config.yaml
num_hidden_layers: 9
hidden_size: 192
hidden_act: "swiglu"
moe_layers: [1, 2, 3, 4, 5, 6, 7, 8]
norm: "rmsnorm"
beta2: 0.99
dataset: "wikipedia_en"
Below are experts of layer 5 (counted from 0) of a mixture-of-experts language model. Rows are named down (a neuron's output weights, with its number) and show model dimensions 0-191. Each number is 500 + 50 x the weight over its row's rms, rounded and kept within 0 to 999. Numbers have three digits each.
Before each expert's rows: a language model's description of what the expert responds to. This comes from a sample of Wikipedia text that the model never trained on.

# expert 49
Description: Latin and German word endings. Endings of Latin taxonomic names and German words, like -ensis, -ius, -nia, -en, plus "Location" labels in gazetteer entries.
down0:521454515489459446550526414537423518475495555516474508485481519510487574543563488505521539457421519456515460501510523422507502503449491497542508524420482545530620542460574629541554442509538518586465535466564562562532529551537445517495431496486520391491518550409519540466543555504475458524440456466494483523546477521509556512389352458453385480489578505458497490541509488484627517477568571597552492471403533517497499552523441542545481578548500467567453492465405490470534564458559540493499490515543460431517533503523459452481451497389453459462556544517419412561426632490462357472
down1:490585411462498604566426501531478502501489517577478521428519495493489388466496503456571456520474464538478479460536460515469471532471567543488534488479511402524492514499470561492399525450474525452505474498539518485424601552456463469555564501515413560550631526500444544581479462523438544397617478459433498408621506487531486520540465579588558461474517474463469527547450512438406542521523512491530530580556544459579472445496625493556485404516474580478542507562475516560456480485417495494491500497623508567434508431473442539451551578538549537483568450485495559446558408439479475552

# expert 26
Description: Title and heading starts. Equals signs that open article titles or follow colspan in wiki markup, plus title-opening words like An, The and size adjectives like large.
down0:554593621561459489452550482535507522411483578478555496491462587579479621400489491479478503516502481495510450540441590504446504496519359452515462453564471571489539533461436525518537478507460529440477455418493530554488501511456513492551454455497533469485501425584452505559478430471528414501520376582537480553538439463509401530511466445580521538443445460516504450524528475434540502561554573513397517480488485535572479524500535490505544448409558488491488540452508524580503520533552532453535515515361517456498501473475459447519546506444512468575596464442518354415567573461551538407
down1:536443482465544454531523416526539394444452474496491490503547424517493417640416391471548435526483557549568433549478465548502467522479522523509485556503604486449499539496504456560574539534475496535470427541520481526496482384612524518558461463570568585568502565444520456493439548493475540468516457568470578617493509494559545606514507441506561464472472472576519487515447421478526461527575494471411496579440428443534432514521522481528541489548400568419465455518517470393484524499416472498447489512541501520456460577610467457479537498529497472479526456449376510466405519483421517476

# expert 3
Description: Sentence-subject pronouns and relatives. Sentence-opening subjects and relative pronouns such as This, It, which, that, plus head nouns like article, album, film after This/The.
down0:481500481465475589599612505620447559548437531540528459538527434480475500526535516457592438576520498496554468447543549459518618474568538525451501454545544513510489461526495474477382541463514508510556443504473549529516492464407629528508564576414442432528415448541483536634455480534585433436529437533552525546437496463537531527506507507424530509516468560499434550419463440509521516546428546471486478521495481507417521424452460551527599501465469461518483412487461529454495557516517512556433497398459492435496531483627537467472625503448495505493558498530527433521413492547575482568
down1:468483410549505649527527548521450529524502516547518490530584452593467517403497506505504574414499477470583453463538449596516462524503449585478480431521457436494496458538503516487560601492532502477537492483564574401466573544470435524529533496487574498563541594422442559576423520489553569497499450472465506526418450443448487542534567617488484521499505596561515479475568486544580523519496502534506530485460546540510389509491464571532461524394584557538509518578448517445448433496610482479506446494467491579465569447561529555501553586498382416495555503517552505498450598513519515528

# expert 41
Description: Clause-ending commas. Commas closing a phrase or clause, often after a year ("2020,") or a quotation ('",'), before and, which or but.
down0:445470512559510516484439485501495418481532530511451419503569599554451460494569519536463412541623571388487490415475529491539515521483541516561551445534560414426560527517460516483475551622561516555505629531535466544446485517541454472456460434594558476515566518512493476508520539456428585450526514510481527519531533508545529555556540565578485526455508477436435524591420494584419472548425498624464465547534484549507549565508527399399508525496461584565467397462505493496566457463435554490525505500520505491494517533508509463529462479530483500373511534440463468454532475591409593453
down1:557510492408457367517471455416496493515541547552453531489492431510566563502511521522484519468498568538479446473418482512503464514539546454442504452438551553482524459474503570473540541551443478448439452470512494572452562449498566499455539492535397507577521408555518481486522563465528442503483363508441486429499490548396512449557507449504487460459568448469497485579443527462502402510585406627469518525530471530464537423622512509300527493507498429513435503458447542517422513514504560457456459452522448449489485514505450529480476523489466618475622507509508488537597462505592514482

# expert 30
Description: Mid-word pieces, nationalities. Middle pieces of place and proper names (Cuern-avaca, Ber-ing), nationality adjectives like English and Chinese, and semicolons in race-results lists.
down0:547527489520484490447537378456483542398465536515463625564577443523502442523425474430525498539453532575554466523497476467602519395536490440499478497435520488501433469473408545444584610510472592532541523484493574495429501451438559583454534478491376451419485458581525461475488572459396488437508588397420477446549545540523578443460557492497394526409449452496446434489470500524529403447492540606476514471578528553430470485534434527520533500535538459411448456475560568494521483458474485437468487544504492512562550518467551515469497473550503467405512466529522505464492508482493428501
down1:533497483478508426397450501458536527554492490555550474542452491522577459501471532525588522585460503424494479536575574546463490533511496502422508493551505542486530560560488535470470564493507515578517536566509458461578413395491464511558505556475525528594480566395522460442581511479506514551471477562454509425400505415429505559500410534458506452447445551475524571484477418563616526552433519575502606502479430452513426552533540402460603406621502364477508550547551472507539547486446532532551479510441545441528484469517453438453394513472524497553500528486452518574541525433475508453

# expert 39
Description: Lists, tables and locations. Structural tokens in lists and tables: line breaks, pipes, hyphens in bullet lists and chemical identifiers, plus location verbs like located, lies, situated.
down0:462382563620444455473412481500453555486454502572448511526487524525590525460568442483477479493480488471569463584532534495535481498520426541469504464473542468549539486520528515489571477511389540489516491494468482516542420523579552447468542574503489460562471510498464396539562405563508583529458494444504506470479521605548436521499416468461445510389513527549448472554553533472458567510439519466671577514479429492542589493457513448413436529490482478497543420464618478482553549521580516467524580543474454466473419498580421467463459489486501570522417524472527402501523429391482471468
down1:482385472525495450522527557457489497484513528445486535493481532543623496505530455588601501507448501556509505552443577541507468435408600531508434514468509488508482500508434487552487461409515503480418561541486409528529592557433437497461610426597608530563504452514519545480513515411593472426474620435529441496483523481513473454495537499543608523448459493480474553593519539469523462417534474465527529524527615434605554499487503471490473502484456442508467451439533514486457478459515537535435587548566579445469449415486503466490547485586432514411588467530494518394463453556512441503

# expert 48
Description: Single letters, initials. Single letters or short pieces starting names and abbreviations, such as the g in Edgware, middle initials (John F.), and L.P.
down0:473459452439487554567381573634503507449544498551361497539410537472457525519457449550490599520426579544519582430568528525540426456511492460491471476471492435529433525490431518378491589487525518529417558505511527499488474491495467473516487434493408448530527520569581517503577533461530530433497422523491618518501455502527555485479482509499549451543490404499517443445499508477394516528505496510408509450423479464440441520486455537501484498568459553514613477521521544526561511493481407510568523534537455541528441449464506521423461550425504608460514482560561553655494583482484491464
down1:446563384465557497514415470506488445536500582531510500562508492481527474425513478491418467623591510525494527494485417488562459564533490522562427405435472375559454527522463520543524510426450615432433540451513523537506521486474563496593505471417537512473517487564536522530457527510539465505502484557491450527510448484536537509552488508493486426519344389478427409584507525519457516496458447352493478527523556578472397525518552507517584518497412545522447537508489488448519507499459570454564479495453537543471497509451518586457582452550584439485476462477506537434462483494383422439

# expert 53
Description: Mid-word fragments. Word pieces in the middle of split words, e.g. f-ash-ionable, Inst-ru-ctor, inf-lam-ed, plus table pipes and "==" heading markers.
down0:404480468445502523394473541512405534529398485543518483368495534544538504603470525532502489471413509484526545431473544460444444470415419482487503534474445487530575482589537415480490484558480507542458445478524495485546557468513497494487568610411493486545450492540510448422481552613502519499531452498512503491397450510523494531575426534543455539595469474462539480468488553435558455498458496525509507593514629413479467554494437590413517553464499598575453422515449473543533477517415508487547418441429503484532494485533402543512502453520545448385540521453544443502617438495511533524
down1:513454479464546510465471553422480466450482565406626525497575531545529449436512402522485517471415536478455512477489458515453461541497512614544542494509610565536648502493515597495477408546498508494494500488489549470469535525476420509456561480509470546538498492537516544492452526537573395501405439474555466471511443545520471466546574501485509535493525495580516517455539539497482577426439472461512388505475501493477446549549544464530474460543447476481438500603355587565459544521557496446565418381483516512449561500490464561588562499479511434474479439558521627519449501550478613540

# expert 60
Description: Of after quantities. "of" after measures or nouns (acres of, kilometres of), pronouns he and she, sq in area figures, and the piece tro in Nitro.
down0:478442480475555523518475464494462524472476580522493516504472380515468514495500465494452515426469499541516406492526420509547538417468450571428497441572530519466542529452474398487605592506435519556599419430499545467521482466515496510458471442426485450538537559500509521461520473471598604392509513395529575537501471517499480596440466481507535466541603498528372537519509485516456506505470506512510428427463443395488480468453530499552476493513509535657496436459541520442471573394561555488491498523494450378511485480510513432592463492563564363467555425497471563550518454543463514507
down1:519458465550569509442507469594467549516485572442564505599409515481502442524474587518485461482573548503435551526433595607549376501459551468444496544433465525526432502483458484526476508474390494457466501532507454463500485560446433572474523503582589444533500410488618534547570534515522470509563493599473588510473386479554476502576574501487500525552502429490513532515458450506529512516435558407533452529440456465503484444442493424440517506560545542496500498535496641580506505542506527543458620492522530536441528583547462467471430529612459543521484548497574470503454522608487481473

# expert 54
Description: Sports statistics tables. Blank cells, line breaks and pipes in career statistics tables, plus headers like First-class, Career, Role, League.
down0:576519504507461474476566550559635478538509528504546503601470503437475461535590469515545449455426499526541502584533435547580498452475540553454507552447498560546559572499520501481555479517529408479536431539477493544472547535518538479567564599428481516525508523554403498629534511500529469549541495600543426517495562522417452530439451500472473556517542463477502468475536486516507548557481539539576439459444528533500509519569441548500441480437430511494563509517500527592588606434488455500472492498495483409538520553553505537572588649544506424448497540459554513504630461413627534482
down1:450565509472551483448457583504503507555439451554453455555434511498461441514570494521571567477563539490521517522450518508452494451468539436514504447501507612477521456535484583488435408526516494424479478573515527467640539500435455565401434486525551548413436494498527497586588577452505457510492442598525460504540437525548524630473443459475549528531534441516515565483559497613460418541581521514515568487513495513466482537461490491477505582514480447559475527514592497358589557408565512519530540537415463534555545478562520461525513537505510445530450386503557414477512406502536499582

# expert 40
Description: Foreign name syllables. Vowels and syllables inside transliterated Asian and European personal and place names, such as Gu-ang-zhou, Shang-e, Gall-o-ppa.
down0:496483445535463479526567575434436489476434487395574444512492458506503531493493546499517516452556463448470497510439447462532510533523584600487559490540530572478490554491504519493462445498516540545587537455626482480515552440442411468583488501462567509454602518537533470553566510437498461574571481489474488552458503487557516489515481459585553577446553474503471532421520479511556458517512510513566497424416501482480526508513475529548510503372512585431443472600554541525497472473594311573430499462490492435513492470538513422366529537477525499449483481433430478533480525521643389551
down1:529457454516504466517477476484443518512511524551531556570493550456462548491576515439501444494587490411449480410609570464515435521551455582501449479489526486446582562528544455536543476526401394454437548419528447440583436468462480463530434445424570412507462492516574466496610502466465453483568475568539497540627484527485479518604467586561532477527461424567508505514491456477549496521488496424578544377552558528489523507521471432551527425505469537553526534494559465500559511518508480510528551604513500477538541509396488456592499529572549531427577432525480517605459599505534430485

# expert 63
Description: Person nouns and name endings. Person nouns like man, father, husband, Sir; -men/-man endings (Turkmen); second parts of places like New York; line breaks after short-description titles.
down0:496483515423508527475468521394411443501518544487556596402594558491441395458542502561559464498453535513556524482454497496582565425533568370477509417467493501525415471456427494519543529501510467449542483523484439622528531485456486411494467425540533499552520572407498458415412443533495470515483497496450439402516473510596507461504477453537450462477558469532469485556429547474519520473472462491578438526526448482445460517495491517513469504391522523506527522534488563473543515420487614407553605511523546516444491515543522562504495494551490514547475614666452462539568560444489556514
down1:504430517456545490415471527520503559592498455458509507506372570484416530504494441514492487486466443513427591510586506546479554578464570553564509436497463499539466485565423428427525516469490536452520541441504446465476474498577545533468410381412415494476499608542548512464637521479587461458535463456519528464478435453461456490483467487550503421476423471516517600532462489481413491516548457523491418561480390448518505484414437517506473445504527506611437537514453465425552435564416499467454503432481450512464560516363525469468577456468499540511569489513500513598475538514516569463

# expert 7
Description: Line breaks ending rows. Line breaks closing Markdown table header rows or list items and paragraphs, especially before table separator rows or dash-led list lines.
down0:600507580471488506453457517461462457559500475479490543524515472436448520450479433515496574436514604620543454587532519529525532438365515447587490531577471544543411479458493584545515530539462489480502494533533496563496518420532495522572500512494537465466511582522523586424572517501618455484526498509475532593585471481628447470466501549561557477484557476567566478559518500583494502642519418503611513551479497571568409414498576482554442462450526487447486498470518466523472550433462529454443545539404498454445451525516480569527464532518505477586550498429531430501565555491568535518
down1:525556463516465470487495524466440471529431473523539488456444515498488564478430434526579451457444535472501434549500399527483488510412473442584576536467519511593487574411455541532439578471490468577580488539502502489438476504531570520521554467464525484551499509530536497432495564486428471457514425471522520536476467482583458336496518561505484555567463519547439542517469470467464456461522528483447504546533411531547526577479497524594613496569571488547515505512445609484521595428511568464550449428555464446552424497430479477529460486622457543587559602476528451637523593496543553536

# expert 62
Description: Of/in after superlatives. Of, in and the after rankings or superlatives like top 20, 13th oldest, largest, plus region words like Northern, Southern.
down0:508596476542533549416500452401523515505565587569407452564532470511480490493415460543486441519498416551477391520445476523469370470446454470586476446381504485473464475548548569525476445570593559527540464556506417462493470478475455497451427558492503561624417468455460347527534511483544472524546542502465461503558494464498502474522432458514501582481503540534556443407483488501524449437500521555517473496453561525566513517442463526407414413500598582393549556486553473483540475491466441532569489453452489430536475532536449502496512553507486524469584524459538476518519397563489532530
down1:432526506552437528472601473547525485532548515501577508407451478519522594602522522515504530443503477495502494512531385564509520478486546507550518521449552472561515428446475507541442477523561548470534560416489446493461489531457540416483563487448444467491611572506513470582506534456498461613464324431508448545444422489509537488559590498532546519568489437562546466464458428474486540505529591534539515554478437476461532556499591466605550490573550493432545630464467465440505551506546431456418539466508530573481550510479580518531546491454576442540556535552547564441460471452523425565

# expert 15
Description: Film and music credits. Prepositions, articles and credit verbs in film, TV and album text: directed, featuring, starring, cast to play, cover of, table pipes.
down0:440515517430485509488579546510475479562560447566460472512486508406466477482481600437464512460448569565543507504483561505412568473384536508484470497496589606518438500611517536476546454449531464482533509508485550519583451447482464403533517481472555490596457461455443433451419412484498370548535539477430419498462443468540508453519571533564488536511489461553521502553518475550525510410538574470563443475569537510609490482566522639440534475529507527470523505439461508498482459416483507515487517368514400510531518465515476502434442493446479565382475571559494558574434515494517491586
down1:512551520564440476442513455450521534563423589604508481548491495499523612484424407464441482504473526510515474498532515611484486476480464536569495446606476490514504616498564492573464495586456515420442491478548472540477552374413556408427535500432532563553513465521456485502491538456526432528440475543403488508492526492475510517497458525531478450551412547560486500540619529553479549448482599516535534436446550504497533567492589528428449448453513581446514490479460486535482464457607499513460472409525407514549534544515469586506448529373485579513529426599495505495593478519558525542

# expert 2
Description: Role and purpose prepositions. Prepositions such as for, as, in and during after verbs of taking part or serving, in sports-career text, e.g. competed as part of.
down0:525503563527481586501486557442455484410459574473475453522450386479478485543531500494536465475503536558494440524437441511501598489479477534555413385480469481480601517498463519426426625493560526457416442515443521488509454571528481450579584496558569523557536407497502565511495488519512504553496451471507435446462423507490548527495429507561561427570519510542491437448503503466584607550463457499511609513439387464455466453433414433580499484498465563520537456481499572492464491455526451431446478584550496557541486488522537535584572551474509487522468576457520447493434541524606546626
down1:550505481573538493492514464437534543515483578430527459409493468553422509577455532525591485458672560491580515503497530549582443464511506435530474487427461441517507452529555492450486426500508518490493497492515508475494444364446588522513520441512593438457417495560476576581467478435468505502554514584535553573451606495544481468501502497560535547505475493551544518468495518607574380492438539457561452481507520509504496460522597576528500536515525469590447521591577467590449555555553452454506476512476461490448491496649536465418523612513566533479526489462547455553535535513555497461

# expert 10
Description: Preposition "of". Mainly "of" after quantity or part nouns like population of, quarter of, acts of; also from, for, and percentage decimals.
down0:483522442434542402555514519545452443523517435562562512448444511546604565509582490463473499467487478445437514534484556510436475539583461507572606488504550527543513531481461436552520524559475490507483480560564489512467551497493513480453537534435415516447462461342452477444392529535477524517596507560438605524594598520494527521543472503540486583481447516569454540530535572563500425444456482544432553453404539455457501570494475531500545497479542538633456453508410440553458588523547437500516504418606405551532530569536561514511494463492507508467465493562474492472465394534472448567
down1:552458478437507479552462379505523496519531464481573582500583529543445438466484528582354514517511505511624459580523467498566458521511475476473480542466417499580530522451450508415500450467558534512507534550490559478491443438570535534533486498446434550448512525454497568503495555434544560533427503420427436617495516514507543580458557488531465558450503619448451496519501508557452562422557480485490465596455454505496525578415428534593500545491511490563548535508508468521543504433500589557485520529395561411546482523494425433499489493468516447550599580458454521508433395490526507597

# expert 55
Description: Mid-word pieces and adjectives. Inner pieces of rare words like Rhap-s-ody, plus adjectives like major, political, historical, and line breaks after table separator rows.
down0:490455533483496463501489446523518490522572436572454631589594567493510520436576588455499514560450416431461487495538549521425442471565543537427490477498507552491478598483541439442504476522354551482546495572523516597485446434542548525476580509561542520553526629504486439537568434504450542593489534558471455548556487511418491546523548462516501431527508512526552482592492470493442505469550512485588515516435549482511524549503387517527503494418526431516431527459566551511518517569585458502467489481477539435470460476591539488521554398416481477515414517439461496521523510376569515412
down1:491479426455495427564483532471560520496547465526473458404563599461465530580439569567482406644527634513567466574517509588604551429441543463561475502527502500576472433576568479397486555509517450523423515554485581427483426463453508437473526481498556484451493551562483508494520513491533462461558565515506445552526626494470506522428507499595466528482578493528512530532458500487506508478537524461527562474417605490582497501401501515604504538503543495532536513457504489573515457543549554513520465462499530482536476548490546595452476457456432545520588485428503591515455556455599439476

# expert 5
Description: Determiners after prepositions. Determiners and demonstratives like the, that, same, this, which, whose, often in time phrases such as "later that year" or "the same year".
down0:523540497458434563474479505441489532484536494490510428521516620551484570495484454527506481523477439492474496466510545530519483534490404426518533478483486482426494449506529593513461530547541583555471508507566573493448543484444536417453492457492471527443491569481484501533571498370468516519600506376486513559566452451524573479576569534537442490445511366612435524461489545437435549548520524523447498591473614495516548493528526394448590523567536518459569504578450509579489480416578472519561440472558460543596551495467420595400510551459527480557478518424526490466579488543587534488
down1:483532523442538422589475538491546453407520498513571438487521492499497493499508494462579516508639414460578432507530578565459476516503469503529472514567448592457443438506544532437515529525470408485462514603535503455517522537396542545530477537491561444569469343504499478485501488509541496554531445488480462442522369477399552556518501567499578436470422470506520526459440458480405554532607504486496427502466448477528494403478477443578631571479522571542520512528521444503447584466499501447535505511491473531516461423573490540407516487508523481508483445452403535504453625565453470539

# expert 13
Description: Sentence subject nouns. Subject nouns and pronouns right after "the" or at sentence start, like It, storm, ship, kingdom, Earth; also Thai script bytes.
down0:382450536505596471451474528488455448536376513476458571610439488576565473447465500576479521435521494483521603515531501530497522521574511389518449467503463522448473497533551516402441614494497500504519420552480534465554555516494417531530480510529421458527531524622496471443543538528491524513469526582503428510595484477507460515502488462484497456518586472547444461463472554552503541549564499559449473509499412669412485537490491565571507480530518397569498462543529477444511510497583455484520466498452469444428648478541546420547554503501452452491502515533431496389564564539462477470
down1:456392414549509537495516569551468583451482507569537464589532517467479481540356481549484541513580455462510523505500489426457470479468584516524453499544499490371584534455446470649457487524555517472558507484455401515513491491498455504500414507480539367575489577510515521476426523501492440514550580513512529521466484432453535582633505531497466456492434480503587461478513509505437491440434471499536495487479563523579492536487513462498455473483576586440568543459445564507516490593520521566464401509488615595368483483433548482502471459449561493478520521614472497547489475470486539463

# expert 14
Description: Section and paragraph starts. Line breaks right after == section headings ==, plus opening quote marks, table dividers and sentence-starting ordinals like second, Three, Another.
down0:424555511459532530540586506503547475497473511419424547554531501586475481533445450429511470439584435514449520518536523418533475533528471451527568568557559431570473429528437517486448468562499517498563502476536619507465603488555485570579561533475456405535472533515446535611429522503441453437531453576550492477629553484526523483561507438395566553489419500483542534470380531478520474422475500465480578505438502495503448483502439471560454504505454447558503505492402546515542518469534508477508507590552469404480593578520468501601512572515570449517428575477489440408487573556518485473
down1:535381485418480517542562468484477470559466489435471538511617491450507398549528521541507469487526518545491520532498490463507516561568499520459472461550513527545528503500538522479481463463537458539453492519518622525476510470424531564534559501526504423468498510448569420548559495435451538394592437570526593493424537544496484615416401499530552588476483509444391473465502467568532472411455468395539532570535494498407400453405602532586461514516468470526586498424493511436551460479499545448504479527532528460436571504493481496511472529442491568521485500428635507427497490597585451511

# expert 31
Description: Month names in dates. Month names after "on" or "in" in dates, like December 22, January 1999; also "ed" in Armed Forces.
down0:554426437524417556493555471468410495569527505459504415458551477516567567484513529481503524409587492586455453539525446483496512466493445527459491509517444563486555530546510516376471504578589511500502520551503492513500512477574428517471520423607422538522612399549539431476387541530465540506552432517516522454494513519481556396521490568483520528482439508518551531482541398498487569571515570402446489586450444550512528456465498512444408439445387536517487573416521464510572529484528522593512515573502469551461511533532487549557436493451501495484463568428456538523655478459498506587
down1:462544445507536448541443449481476530463467507503546503550425538473513576504441604515552385460511424534541541532522530477485584412476482503434439392495538547565460469425522504526529497595404576473463419388587541490492547405459519503463543454503465430558470461569448568560403481449568502435515424495534552513505479454497520518500578407533484515495468440536478528536505540479504448406502484474476446596463571489435466525509516502388513483588400493495534464466605506594527533556540510546437415448477577418542548477463529412450462610523429501510509486419535511491465491456543489504